From a checkpoint of a small mixture-of-experts model trained on Wikipedia.
Size: width 512, 82.4M parameters.
Training: a variant of Muon for the experts, 614M tokens.
Below are experts of layer 7 (counted from 0) of a mixture-of-experts language model. Rows are named router (the router's row for the expert), gate (a neuron's input weights, with its number), up (a neuron's input weights, with its number) and show model dimensions 0-127. Each number is 500 + 40 x the weight over its row's rms, rounded and kept within 0 to 999. Numbers have three digits each.
After each expert's rows: "gets" lists some tokens that make up at least twice as much of what it gets as of all text. This comes from a sample of Wikipedia text that the model never trained on. Tokens count by the router's weight.

# expert 17
router:460514528475568417513478488514544539498484429558472489434491541547548479533475533522499503529502475501581534445531460491554532454499447498530427452480541473579474453485492525469564523484547456425525556529513518515422517486437446559498484456473496489522514477452488497471553479464431528483532446430439544569484592480467521507468463517518530379499475490481492528514499508521418508587531
gate0:459474491553544531531516493469449420506441528522503464508524566447547476549495538399420564564510392481528479454504565500499479558507430514419565558480478480495464461464569524483471498545485493463508453460476504492503493481508517553454474470540505435497529545513488485508584489436463573494517482531503566482468502444492480504474508539451487484491507574502488476465436538565501493499545
up0:545499550478542432573478538557492523405548470455504482453461476476414470449521526539473421477459519392478521538586447513464456551552496498490598543554556592539496534540486518530480521548482497469518582501493447525508539484516432587445509485432518480486527519443550502465475528442487468487500521465449563571493500537427512549510503507594502455450530459549457499549548471565480447518508
gate1:469552473491481464485467558559480459456433509536557553539564458606476429599465637507566507520465483473481506358483446509550459508558512484476525569449403499458470461493465464484527554582478505450516445473530425498486507443459532432506561575468534403480569478419462490511545469493471541458550469479549558488465544522511572523542475492528509414498518566478562496433513535494500484446515
up1:479426523577472488506529495495488524588508492567510486523482525569467504467464532386573436504540520574498496492506503536583511414466484461484426509471448547486459481491535491523499482489467500498592521527518531451423496484535508533398573550551568581533506428492469416472495440590475475456507538518519487495436473529543500559463499479504473500481436525496536503477484464554493387537531
gate2:526537500534453408571545438533501557487503483511520502463499498520446461526434475479411470422499552517518422466447550493479474535557484571573555534472504495487495470431458530563431516556547527458466404541448507473501501557573444510544440502555539492560529495512472436421541480442601564471567590539513517499583455473522509496481505502454510478472484494441455492514507524447475502409447
up2:516556547509468575466494535473503489440457509499477529527536483534524528508536512452512486531405428502541482458528542421506518523523464456518464515408464445518482522486500527606556495391520514558425551499488602533482449473534412533500553460495446448551477531494508497475480397470496479450494473492503462448535478498454551484512487414505474508493405534495518531450518510467485570500475
gate3:524493543546503494505499440434504452559531499503505548476490551479537509488503547500537533502487550459556508529447453494514441462429475558508494380542506569464477536514479604500592483507525488422500503512528491481503492483597521490501538457451464538512514485538502449513505586474462567508482510521493486528467470537567428479502484456575432489482520436501521498560462505539531450434559
up3:554447527525461423517499491538547542520487469501481484544536526466554491458502534469465539522542508533471459537546589525499501485523484461531522470514488503498444467485496464523538518519461398460470466481484466490488561501535521470477439499522468484528500467531522440549367548508471511444561569503448473417487515473546499540487465486458423492515455594516434519490546461566518483563510
gate4:484506430518529526467489474593467471505532501502488513538468535593573522482497497491496457506493497524465481552430500488482464559524512512480512468526486500527532471449503490464452507456503506523506463474473561450493511385516549518485625455529508511486537394562519469394544430487437551485479432476464494517477478533527545520473549467452548573416524513488452493453459415497498477470576
up4:508524471544491544545429553518487485429495526488507486437507396495485548558483490469451462445431478623513450482450529462494482440498513495492495551517492594493503509523455482505438443480520564423563477488471548481544475439474503514503511533539533493482521514459484424478450450521499530506513463502580548581560432516529450542464429456474522471452504452481544459504534515464539472558532
gate5:407444428469499560461480522447520496512551532537475473457539486478498470567456572505453478490488507499452479499474520444538495521492486501500419496465448475479479466521463449532448510468555418483497467523524476495479451544420510504472549432486553495462491488447484509506563522465477472537538523495496560495481502495491509498521489488555533452536532571412521460580590564506477438528561
up5:561515487460507520570488477483453544509544457487471549474544394476516516458484525494468481501547526519492413522413503530506415534537443441507353525525503521452477564481540555498379485540412650535464580513485493438582504539554517523536412445475455555597452457552531486542534518505435459535546522479489495534441535515498544506500481583528499560444509540522460491503496463521492435517507
gets: "'s", " The", " by", " his", " a", " her"

# expert 5
router:560563507518436477502484557522467523584525504532466557503516517485443544538513491592473483500467509418441486532479466557475512552531503474544467418552555538487467567484579418521523558504526432534553447460492464561496566535539534459481452482465550496457591552475488453417543472626539480521492485496528491521499463502484479448499470571494490527481530483486461548574541482478468440470483
gate0:525438449511484499522504537533494477486533451506465531545473553466500491540496502534534506489480406489514498513596544440500517519472579431511502526482506560494502501500498575506439534510459451525572474437510422468508533560517548552461488480459541532513584547497449482545489491481507532443496473471512493615541487476535476506534520514499539531478596499445548460546566484568500496497476
up0:534523524526541486502482586480497529502525496450509454605423480468500465528461498525575537415486488497543476492467487527530470499485575476526504471564443538463466481487558473504526484540525526467502442516542503495599536436461464454500538437538552496536414474521486497520506513501520527538503494491484454520471525471521433419485557544557509518480564575510534463471427449505551425430443
gate1:550516507489522442548589482486490530470558537473530517496521427516485546559430566473443528555491532463494465485575438474506476444486481505520539498485487467466464488501543516489541475442444466470454492511519449515478469448534506450484444531504485517468546508516524486434497446542454571521517462513531485504508518536544504484506476613516507481491451453504511496504555531408417467547462
up1:481458529512492519474494514472490516508474459523544498386515520478476451492547495493481565531490498501528476526484446472621507494470466491479584542510527528478539555480561530544481507471477523453446457444495438536461506516451488575502498498469500529463517481506491549501495500479563499449480453509531428522478530488514480484450567457478543511526539556459531451524510552472543527524586
gate2:453495600455454517512513413501498546498460442564454536479468557475467537477532507470489549527524453423517439522463449370514425512529602515521575500452565553466505536517493546526500459502489442508546511465515535541438590516501491574534530500524470478455530487413450577437489502516543561434487480528529541492470549542483560486478493613544499521534534458443516475575501525542542456479509
up2:470520446495523535534474501527518567550498495473498537473495380444492520495615455513550543462496540461433506473597535480526533563475563500519458523493465486416514468451488517550493530454540585557448473501523492510472471483472515634501457456452449474492580525566476581494444555539443494476513491538483465482407576535531431544504532482544484419560492532473490490445528464507510521443529
gate3:472545508553494551505446461565504440508475525468517515505476535459510430538477449425555408445592493460508527591490521474478405498573516549492539599507562536526479553457550501466534547511467447519486544499513561480532502518473542507555515461467470496497526533539576542506449450521570475482454516477530523482531480504519508550413463477483545496544502519480473498511527542433487489443550
up3:512476439544441470434455522492469488456510487502571512514553535493487476518411556498464526494524509533553528478472500495535478477564563558596425481512441563495466431474537521408509429505489454465420481538468499487565484505498462529508419498490507561526549485502491524574451544548427566446572552547500517521454456527488478498544512596483471489528544463475478504494479475402458533504547
gate4:448556479468479509561487489455552488501510565541458524568552506491502574453487533399578489526447531479586540491417483488401549465564549511464536429477452495500515465442478484560522552480549435490435513486484458485497576516491578544488483523485477511526570503465493504470541459555508517485416521554424502457501516425582461488461527556517485559430488414468514455538517601495537497588492
up4:531544514462479509530422467546532501505509413572422494492500489544547531538571524507608523566506502450516511494488503465470495542527437484578509501567471589487502427456411510462499515486506486578467518507552530466469484477343470451434457431480460462484573460518490459522514478435511518526554508502472462480504457496527468556546481434437514538506471544541448465464507412453455523471498
gate5:492508545501483503517514490499491551495513536565455548504546519438455524554513512498443467547493499444490497515441515543526491505524489498531542442455546581434499524472498453461514494514475442613431510489548466536442553476493519518514453465486572480415515444389509526439575461500557506468471462548507579448482422488532553506437519517540487544407496522488516576499538494511507552515450
up5:590574413496425492535482511619479464474515474536566547450499482453537489501518524526482482441543555491430496563488517470555420487539529533495497571502456537512482513524490497534497490564465464429479542555503584478417517452471550505430534553554562523550538472517551495558518470469535539540500484497502454477555443434491479471519422471508472500540496421446471479481439475529528567463498
gets: " of", ".\n\n", "==\n", "\n\n", " de", " ==\n"

# expert 15
router:452465516520519546468508404525497530505540499542592432573523520491480466514483506589465473502478488487528437456472518531547501521541484578490475461492550515485476490424484446493523514571531525502588521509488458544461542483471516518491493478486544567567452416468556476394526505475488518525506463506571489499489546497457515499527542551497503421469541460445562469485525475454483422478530
gate0:532569384558483498568533472454427521448498493450528481428546490512457427458539546412531499454435469546551510466491512472473521519432458515550487482536420509580448541465500522501516518514523522467467457486475460475553448515498492460595529374525481576484469503492503538540521471508515401480450510529468456470556534544436585405469522421471553437575505581538529480569477490553513548415540
up0:490516516530446477532560493510439520461492466493520499474495523493450518519501460538487453474567415532547439486430576545458533488462492578439510484536416525531531453491538571514565443489555531563527521489469501519494492529601506538493506478504513472539530482495470525485525553512472457540483572508458444470499558511400473470537519521477481412410541499521533479465502488497486452520483
gate1:470530501557479492543484389511487477444431555479500515488482505530539504496510600502454498418452485496499479487524411535571551548455455526463460472534491423479446475495435523522485535501496585461480467500523474534496478436576461464452491512499493501497487519416498564476502491490456494550482524521547600531537372564472552493410450514580532517499544491560479476418513530493516550494561
up1:460544526529483446488547495468459518480472539519552479439441561530507597484474367519491505503533530555411503608455484509481511502454497430513444469544480451517455536508486525550516514427500506528427459484473522516494497517499507487466514516515503481539512478477473513498551581450563467553509539550475565482471475476551472418476457483469516439556497451452570507487531512501512512470500
gate2:444556513497553516465457459450545512417537482554465519540483463549432537462456523493554552540493540481528485422503546425473451498512384510508410488517540431537546494463458507537482542459531556512564509486560489473477479553528560549518453517438499487448416533434432538516527481498453491472557467473518462577401489469567501523458505493531473467511587584494515532508465510463520493446533
up2:561474535461554471488515460500563501519583492516497500461523553506518493454429465510513498526500467508521503463580464494479461471511520475547489463491469462513437431437596547640512558539597519543482510420460511497511519553519470531462471537508466498554488496463550534475538530484485484517537542508470466582458524529569507487520447512513489571491510525463503558550533522525551472442463
gate3:495531467525506460487523514442478514464594448502557412583501468477521439537472402533508510549449420470534472495499508488591478442506490522524494499524577536454541414514549463528540492442459455500480472522513571471509460499528371495482461564459480479475516551434562465477537497477424399589532467549507525480453601518508597534455496473558516496469461480522568502419499454542485467497470
up3:523469513449452457531499482502515540537512513457572486486560497441454471464470538575524468545468479471502493519503534443517510509508463518501518523528526505443480443492564553541465505469548526461498548481497536505491539506473480538546442416607532481465515468452538406484582446485570495477455512476482550476515532493497535452550462504537501569522552455516486397446537505554501455469456
gate4:527514502460530463494488554522461439510492461498477430501546473468573490448455513527399486449469465527511517498490505473503419429502537488572610514496501437541493522507540519508516424496532474518426481554491500508566413550505441540533480417509457505491526463480554487429519500524554469420446510428492446587415438431484446486486484521466478547498540470572500500515503447503501458456480
up4:458534517509498476494408505499522476461540458490485488543599471539506502486569482552469443505478527537510508511470463521509521446431534482420505530494493487424493478470519446539562468527495425517457496481472421423491494443545539386455475487486466505537479526553501446497482518480549527508521520452507546491564461454491436518501399512506427491488497423436498505509461567483568533556495
gate5:431471519489507531531525496486497478536474480400530437498546603494553521501470428437501475531467438484474581503467494580507525451544430480494446479500462497496491440452522474519449477493514563529448550510492509550533527435479519483497474577467497443530505507428442457456501467517529509498469477463534461434540485495419498537538560481449531565500538472447503510497538511445546498428486
up5:504510574560566496576495490504484501499467436479563495450555490511514556465526452496534511552447486482477488497480523529524438542486540512503495506468477452458522446493531519534429440565470474458487433490486521548410543477474503467550545471455528526547463480496515463610579494527483502548502506478501536492521506519512535490433525498476507460475510505491464457480526499498525486517611
gets: ".", " and", ",", " that", ";", " which"

# expert 4
router:467465510497468501497595489518446515497468462530483518488496505457504577487532491486504482557467517467532479521517534523459535528578525535530475434524482514492483601450512507511571499492497529503486493526471579525531471503435496517500500448576561577476506446464517555454548521485486480491531472521509503532499479466490489534574519506490503479528483576441498572561549582513443522540526
gate0:484501488432524482528592500446481550514412440466534509481517512477457488469573494505558481507501571466533485506547457468516489513451447448429496462492476495468491494519543436516588550466467499511494503479581474471518498447508513487533467451482497503458487467460461519463471511487541486452517485460530451501562570443465462567498561429491474587484439483432514504536469477469460489505586
up0:452475447378529493450490472407508516542419424477545487473505471529520492457512458490435514535478475514504513537528500523432497478502433439513502487538492483446537450528465482557534559513549477455498500549489449490434481470471459501458535540467444523488550492497497482461500505493542468446529510422472479614534474545478568480495543477446575484472515534492530434477594558443511542466522
gate1:523510462391563631475495497458497471465485441567468510503462475490524546516508476508469471569495539490465502521558473436485436523494531485524561398507558491503515538572496522535532536515473501535448447466495524538514519465563461588516426489524484527521505466412586557476499541482498480532548459510493552526475451545452435566516494527575486470430441511509549381455543466535509490504485
up1:496450417566464529539428526475511520508564508531472520546458470486429476486475517522488456460524569478461526410541533536482514475503569500509518489483529535504525472430520474492573516467461509455597529519468473488531486505540518558469508467518535455614515553480540497426506478489485540317435480444509469578543513460516492471545507439458480575494518463484506436515523414472516459507486
gate2:515410489491535485533533471519525475488486526458509452473462504420537568464401500474564431484491483463559546450446497503462432495399581468484493539497508515487526497518522488517524562491497492479465571541586551465468509516545509499504488468499486465515430520414516514482599583508493559502524476474550463482449544480510566510429549551519478500519435529464434538521416544548490484406535
up2:452547456423519436491496558518556509514481534552522477458574515550515494466495470498538497489472489562405537473585535511530447543468498459518468553494551513531573522534496462465528497499458549519476410518473516470467572502451440471459338497549482520533552453581461446535491532528529448501496517543510501516525584516515449429553555467490501463443495523546458464566547554559518480523548
gate3:502492501488494450500444542579520489569452543531471509468431605512473497486489552517453467480453438546522470486518537502512518477449544434486489486573486501494518482472515469518555592545533547456559552498519460388492590530541555509551462488512479521491492450544505463529440499496540470546523483525537495457492483533491500526521530435442528509480507462544491506513598469522550449579483
up3:480501539528453480470485477557539490444488498515528494415553507504435479484486467485530528535520510495536473525413506468426503508471451452553504506437445499483518520542548502500576479579540534453548457489519547447570455470537430492459498486476435515579453471511476540516453540445470509566507550487477513494518489470459516544496446498528482529551522438441471463516474538514508492425504
gate4:548532580524534483452486457512480515510507542484507511506497502508513543522570484499484469508488474532515437488436413479449480474513478526511565494455534523416415532578443482514538494467491541489480405574552538477481512471522438448437507485512484504471493458499433560516545452430529467468487525508547518582490479510466469509553452493445479495493430512496547519507507460535454497534577
up4:506578521552516496488499398459457531436526509427458476451480513487475488578485564516457415495547530525439494501612559472523426524515522441474528424448531469492452504488556522498585507508457512503514538488494463465485479530514469510479480550516409524467422511457539495502474527491461466518468523490505463513508426509495537584451461486464456494447510464398473528496469503445471507415533
gate5:541505527436619496446544530407553495501509545528396473429523476446492565457553613449451481580517469461515513514495495432476448490491533477434447466450462415491463534499532497513576472533501466484480526561469536434477525511507456529538445450517513522551499564483415504500482437581472460449517522468496541557465419463543520523481538521508468573486456519466518497553511444486535502504417
up5:437477524532417517498482519506525437473521475539502568536415530534477524608492533516530487572473536528527552540492534489501432528564519513512540447417557499508481571552509544523476458421450605489530462587438540431542499486548494463429531473519576488484446504506459449505525505551460507486487479490557514488503494518500388564477460514565507512593489544431483503463468502537489519489501
gets: " (", " |", " –", "\n", " -", "("

# expert 2
router:529545482425512488490542445587397511547463419582538523500499521514548506489475501581430485465533545471552464414525496517465439440440561490499563520447548459460442542433548428506565506460506483465558462463554527564516532465487511552484516472523431455523487519513532490464490553559477518522565426486483482523424508538499515545516465485522445436486465463458439542566493530515466500542517
gate0:496501569485524468566536469590493497510555542469544446530431523468516470501469494452468468484605499478459555510446524415467464545475606407554493504488565457531492513504530485513614534511495517487458512465487496540554565422473521521469494487471490492539525498485489485441477496509512493516507571467548547490443515548491546485487490500484515520387518547503531538444473554509577477440596
up0:508437462537467502493506481522489448498517560461444454487506579491482537547544405571449467518525476435458477426496550481468491541493502478587493473524523542494447576512561509498515511486528553534562562558514476449541557544483514495427495483449509447525519548456492513469498486507532485512498501447455513487544426527529532524514541519528412519500505545513524499488493527503451489460551
gate1:509503379547517512493506473517497544441439506495477480477503515523511478434509529494502475474533549458423551508492521535513517459480470506516546494519500534504525516545468562495470504467522507440462531494522428540488478446474510483533503493527445515515493461457499507441407474488487537645506521442492511513489464492522556475521506502496457458453426476536467503505486479483543507487532
up1:467471474477488521518504484435506489497485556495487481543449473554516482517493493510515428508547491454492540467496541582509477485443489453542441474499539562526510461479539468448526548455467467471464449498455502528530518484496463489479502513541460497486553464541492481481425506501419429481417503514543518500519419485485508477440467488510493431562500502550491430490498505482438497559472
gate2:499527497464424435501434505455433483537462468508485547571520497489472488514585546498514502493510496615489504531461541474470488444527476470483471482564515452520436517485487472537478574467533524514534544522458508563481474497516523513537477543501418475540566544461503504558442473498510542523488535540501439440479470478456534455509521495530481555533467419505489452490577470515505453573498
up2:543436548593492512474506517535576499518487469447501524472450530462528485540546473515508474473528500504478423416437474479513494542417508461482548534552475509492493517536482490400489458435480543446462514466473524521491553443504564458469477578495562527506510504581488491456442522473486553510486456488532505439493545492524460430542502522485515508572437472474479475496445474473539482496511
gate3:514507612506516529467476522521510517499522533505466455397517519526514542484510546438498481504554580427498486557503496501480450474464584505480582537501430473484518492620538503516518545532518496549502484539492493484474580494503479455431562450482557469526534472532527500479460556504477474482486443494470509433496506454535472484519512477508550454524486515546482574446468517443444487544499
up3:467577512484528489457560507466479475427523467565504511520462514530434543476429524478507563473484509485491502494440426554533569434470557490507473483500516484523502482511508499460459507439554542512497518497491498533538509522485466502494495535442533520462547520449542517487557453462495461534451509471480503497530479485483504462523550501487605522387516544439355487537541490483473489483531
gate4:487485567429461444529527487473460561466544487497501453505463542533485526416558508516507487564501464492498498550532524527461486435475556539529491446587537437571467533484528447507536554536501457459617471481492447476522554428527512481488546477505497516478503454564514541473464470549515549429493440568453522489529511589476486495486467473505507508496504503530496500556531483480464411488484
up4:537501568535449481551488507478572561538500457544476536552555522507473524473468526541496491459468451467556466489559527497534420571487479467500534456452428517486507511544450466543431463514471505417499471499499539473484538427549506435427511563458524557568509534512497497539508593473466477485424484455493490488505522476572495490553483475538430502573449532524484488472492520548487448534494
gate5:552459524536511460492515509515481468494559525497447499514500487468521560539415568552441445456436520489473478474539489560466477501467474514480542531427507463504477515494486549541464473464433518525569523564502528478462463463497572486528561534543518487578506450462582427463422486528493544511508513578550533452455541570447476496460515497516518449435519510505449579533507493515519526536559
up5:582478504474440488485462539551536520466494526525491465496515454447545563489496532428503461470516484521447503541443511520558544555524531566475533465474560481527518449503523540470487488475595447513530501528473502428456447513487502430514495464525492503557508488480521541525599485523544482480485529543455519449545484455497528481506500549481555551486530516509451553486602464449459565525487
gets: "–", " S", " L", " F", " I", " T"

# expert 10
router:508455456512544456493462529582498473464537429559476513547442514471525500480523458513456469458486493561541530512550497467525488494529544450520523467496496594505513548527532552542539513438524478452479483511416539527524541544541495475457419515422555468494514493556416487481506453486498540552464523457544538494548422493476473500502457568541483528419460503500526599524517494564492452581505
gate0:525457502531505484491562630500515526527570475414474525551473538449442441500541547488492480554541498526519514542483516492499502461414520520519452494495427446475438514517602480486492509483515533488497543450519502511519562529424540553498482580499507449470501498503495548435505556496494569544508492495519467537484515590470554479514480503540525481544535489554505502488545488469468463564548
up0:499440470510499559595487434545548532454476457550513444456595471554528558453539487521486520535440522482534472503474509463443407508475458533583548560518488509538462484512503464487532426517466550509548463572435464519519475512515514439498423466543469525461503511465522476530540452523493525523541533462443471611497488560585494520516467529511519519508434535458474495458514586430517427459525
gate1:515532448570497434417516472492513499541418510485516536408586453561537544535459493508459534503535508540470510464562527479477499519485439472433496470440516522539499476502480520506475551459576499552496597545499515465471521404503498426429475485530530503470518446541546519392565557523538468500511491489529530471474509473469449515504547442500560457454493494525463464484469486547489522501471
up1:486504571441510527502470498510525520501517475553560516599572529488452527468484573446478487469565548508566534580555448440502479510438498486468521558495485461435534469506433497549451459429491510486503514484579454501511450553449458480484513530491539472405500509528489392507523514459496466517483508486477482535491456488519539423563518441462439516528399506532449507509439507524504429521486
gate2:532472466450572572468499528476465484516503497445503465549493508489493544485545509531489526515542497487531520456466441513469444478514524541540546500501562478459550536450525550578528443450566478479524481507518521516510484567523490569477559476490505433482523565577457545474416542435432526522423542516537508491561522479541458500524485549493527570529500530473516492477481506470496473482499
up2:463440527460453404475537494471495464512486513455534547518488483556506478468455618538465469523483446559466613546443500447498487518580459406437480572505500471514525483535550541519526540514489453494437507481499507436509522517472423479542479512484505500508500517448490537468469561517450490491489503472571535529505496467454496477450475468538493468519572511547513450439468499520474431499522
gate3:527465467486539503517488472460461450502512448485474591534531517562531520504517434569554552472559579568474478469482536469562480424514543541474554520486462467487487467517488496491450529544489470509480533474472434505414465511588494547535441459460505441497501536490454493543545475532447484532463509545440546484548538452462511485506524471513462472476437511421435471491421512482436494490539
up3:486478485449438550462532534476551532502581522513462527502528486493443477478512527467524540442529523484489493495496478560534536546481520459524455524503547457441540569521473442488409510483564518530458582476484435497522513483490446529549577520499471465543499449546426541486489509508533543486528450417512431424510446523536469401461495470492537502562440451542489475496505527491495511480494
gate4:525517520486466463484548485565498518428421484464486437519573499586519511484429409509513517500494488470509520495473554462501518513501442494456559523468574451468482454519504491482517515555471457458514539530488489500458407526500425475473450500506446425511526494492515534485476466448435478535474545559509474497507464552512582524485549581479483479449402474460451487478484505558525443520508
up4:459605533423518448582502532495456500580463495441514548441482501501512506466533463493407514567485514539516434440451537475424501541489540416461572532453458515417438523458447481491569441527453488497469495495532494476445505528553487454555531478397480575494525417459451512470501437553466532534544439570519463493516427549468521478381510472490517499524477546511451495545416529522491503452570
gate5:536449443502493494528499503556557458420520499438484497495476492534479506533512508484607502532483511478449579465516469487505478561518521483485561588535483512557496478480529563471483479472509483463500551506534475463538569460517428533503588504468588353566491546486519469495520461501460504495514483477540468460500487498495498444546480518446568551497549494398454567542538510532440417526477
up5:495461533530578488485506503583479535481539531497561467509478474481460584555505485514444577534492378479457494487528479485469540505468502486458574523521540561575477537454500455493494439496485470520480529504476576532558573525560434543524482458475486429627576518515526435512460549549477522527489463502496504512561468566483439515481511529511498438499446503458461566506485448585511548523504
gets: ":", " was", "==", " is", " were", "==="

# expert 9
router:492456506481541464432446449568475483571510433561502506512483453488479507497532520496472504579520498485485518444484412549482536503468492539558511518425544539554445559478484548520555474563500573475578458504460490539445554471486452582468483463448503537521501488511514546514489517475550522543493456518493574520482529418495417501528416522541496454504478518521480539521464507472520588559497
gate0:571434456602501409471488526493499535474516424522512536481520521523549528471544540535459565529551473504481594460532523409592522535504456511486440461472535536541532474503498487482457428539488484437460488449517478549482541497538535533492531541490523447498490564563500440456514475517486504527462478470537438525513491540507586448540492501486478436522572629496506512497471494447589521486441
up0:462475496539526423551505557578465466433500523487469537578480523500561513548489521560434508497497443481496480568450498459563465536519437544533490498467529494522536493528595507564546521441497535502539515498507559533540462439476530548476492462490365452537506451586470494492507524459522516482442518418560569550480461485477413503500483561538497488502490530459478504488554474518539461418461
gate1:512501428418520494512417527502450529526484547421449552590557521520473558440487396515486474577425449565474603493477496509506550522500551512511423477507469486446453498490451556516477576530505504519440519554540480445470589500496520507480547513524483551506460481519521452495456501551485457485509443552513487546503490534540493472556471488489496599446478477507555508473449552445505548507509
up1:523540477558411509534509482465577413507545578463519446527478533507467419398556525552462454527403450512586456521488540439541480447545467516523514533554506467464480487458446464518502494492545441512544529479508442538519555493514518531499526455508503551499445566524508508513471560514513495490468510454514464466504494565512536493488505476499557448534581506486469501451486508524507558438504
gate2:519527551465492422488464511526429458483454481502449491519431493502569470481500478526488515490536484461457433542504522576429554502565524455518488470559472491492536437498529560502475542490563490485509537553468541465541504434507487498467574535453484515453408440470524487452535526496513476544580520509495437516541499430515554496551493505501498501442519482483444450517463524472540562467460
up2:498506520553494463433559495602555494504495508502480516445479541502466538468467458500478482566514583525562496445548516477439466471527547496514499488460482491566456547491467510587516465545512538541477477513476472472427430489436476503551568485543529411493494482534482499508505589495510466506454592524556558518491565483533486511469415491491479535492468490515546467517489486424457529476445
gate3:478573507503464547509573515529517463495450525501470529529457521462508480501461537594449531392508472492449555464488549459485498469537504523544434493518496498465456506483498507389413496540496515468496458529499515553547435492508481543527552439570490481488497512568549542479474527449475557524531476474448492451502480526469374505494496486492432557567493476484587467547476505449497505434501
up3:410503442491470442545532585496541382501447506447441544535547538593492468492479510462520506501523426558537573505575500537475603439447595417504536455477494522525489474501449473527496489461469479477493524507507540492408460442527423463554509544427473465446486436492481573506495540516468496462520562479456500556487517572462474528506522487498538522520507490479501478442468463516505495455557
gate4:473467474437509495493516555569479516506490492461441447518529494482520629571443418524543522526428533505473530535512504471521524481397540592465501562457451557484457476443501509574519516564513486492458558575507465489533494572481516478496577519439470473527438595489501530467534444491426410519564530528467537475522507459476479552574474432527473502458545475548456590517536467528558552497523
up4:562424491559494541448526490477507468427541582578564501543475549505503491515479577472507551512501560553503566499527519508553526510504495534472504461457460481440522511517447441481506452474441460473545604463516495501450484541553534476493485470522494507424525539527457503547473477504497505480463494439460508514537511484523476491561459505467450557509566433521497581504550607535508484462501
gate5:474554477541536543491451487515450505510477480481532478543474498446543548488459546502468502506555423476531604473572515488457547524491478562493474564461488484539537509504455509473489408432513513516494496452558544426494516479471528471545510468439498481462495540482505501526458532503481478492498534499522526547492502499498535606498503533563473471486456498533529558464531493520444475532519
up5:560486470475502561479606551517485495486503448481507561516482485505509485501499514519550534512474547453558466488478496500548554531629428513528488512538591512492492446563509526502523362499514520462490519494461595517513501526554538514471585587468460503582465502468496475493477562455555561582504537504519540556526535497482488465554527518583547455530554514513501489537506480461396549469515
gets: " the", ",", " a", " as", " is", " The"

# expert 16
router:486541461532528469567551561588463493591534535508502490464490483491541533490515491530471453539496454528463453483502458582520514423435412541557540514485518549554519481451500555514556468595474524491556494543513509571490516469482528511518451508518469517478453497527579511500549535444545501577598455577495524518500514467518514520516480533548450461528548534455487500511510499523538509532506
gate0:511419524543489488457528553563525453537468622532513570522464487520495466518545439544545497520468486557483512494509477519482483492431463483451539513457530550513574525490517541470551511500464532531524560535533484551454535466518526509503557496487512490422524495471487512526530506540502519564622471423548483534521471572542501471583563508544515505467477505486479512499414515600549402517471
up0:446519513506509503548411447589597571546517546543481486505467472508514538579552468475438539543485462473547548533425533518572514498462446500545498404468444516437554513492451435459500533459520543440486536465499500475461512523530470529436474463526480437523521509556500423459524466517460548390531516531465482460514535495487445450463501512458502490529541543515517457506539534501495540541513
gate1:539520488479558477503535515518559466485438516469521507416508476503540455509441492449554525505498523457472498523433489593490507464511485509560487466563486523487498522523490508481509523533524506557535455521513547441448473505420448468494469525470502463481507442486459464511434517546441516498583440506500498457523479542500488456548484484512470489497458442529558407537499545451563455517512
up1:459518517467478483530494522503610476523479468501483499555536540526482493456494492423438501542527585546472513472439588509517574477490558459439531469477419450461473556506475513508505538543514520494416489497492442516457488463472508489529478498456523512523486511510554428507474490461467497522545503537446525409526528466476447457528483498471425491500474392547461507556462505496481491472571
gate2:452473519539522504499496511520514500581508521445492492559459587455500499502467510469494472448469479528517525499411531547421547464456537513608502475488520479505479562477483553530464470466541476545611441500506538460432489467462433535477467481501499534469491491492556502528452501535435531421516590483508525479510520500491443503494565477451454525461506591554490465503525508562508499463507
up2:550458458515525519489493537460515541516509519496532450488464549442503481531543486524529481491509550510517453528515478485486537520498481508449488519494564484511545466489585471481435541434487538579482584463444516493469592481449552443478547499467484505448534491515537455513491496557506513502488533489530440562493497513487480515475448514488559473520483568461489502506483543432478557448485
gate3:552490465501546519525520492526424504481581505541471457542508510497508505527564479473529495563522558505488540520472520563477482541512507578470455596475476570449474422437424525505533526567565562581432573498541438491537513420475459514520507501499458496516432577544507450509502432491533480540517459517530599538474433419537487461495518530519509538489378533537419520586450473487458502453453
up3:547504508455489541514523534540557453580536480481456520465488511490486537504508567510463468467538580452519454459508551585509508385480472472393496459574511577550511483480525515508533496455476557504488533478497502444465489508447484517492547532472541450429511465480452449518522504508584459507566397499490556520512437478505438631490420426501469490460439462550421496496458536548512531547538
gate4:488539504526550499564523473560477452473574492497480496530530522503535489500568511506497584526482520480517582586507456580571506473455550544521532497503611502517449565542515546473504501515528531498474500475496532420450440544574433508495506492523474511517444539552535480501548573546504473472525499522463491603471500441489520491522406512580513570546460510542532473527491473497580539529492
up4:531529480512547536414499530492534519496470471476486524476508470533511487496565448471528523515566505530567483508482534510593470462534508494471554509399427511540453480539507515495595418481466551526512529603549570476485557559492513540486497495521491503506441489516519500418451527527490464567457504454516486527519548483418490572580456516507473523422502487515475537539523578518508552522538
gate5:522522578482445515511492480446402487486503482550501390429536492508511549503520609522523532504556490563452564475498618491451481508427474546534504532526480455449454476490438552508526514511530480516552494467502498532540505504521473483488468473519414495486495567454480569502513562484479492592460547476483520546449505517523453489460520524487484548492491472519479437552511558409479468474573
up5:496506491424463529374493493567485490453489476517472531479547487537445517449520555468569514463468492550509506451432507533441469545548507494457558523534589537429539535520470396560454522498514484488512449549471526492526556444480468540541465527415512491487566510458506453559451486460487517493532496435457444425548520534558519572486481554474459459583490501476480461481526520525508469483408
gets: " ", "-", "–", "|", " -", "   "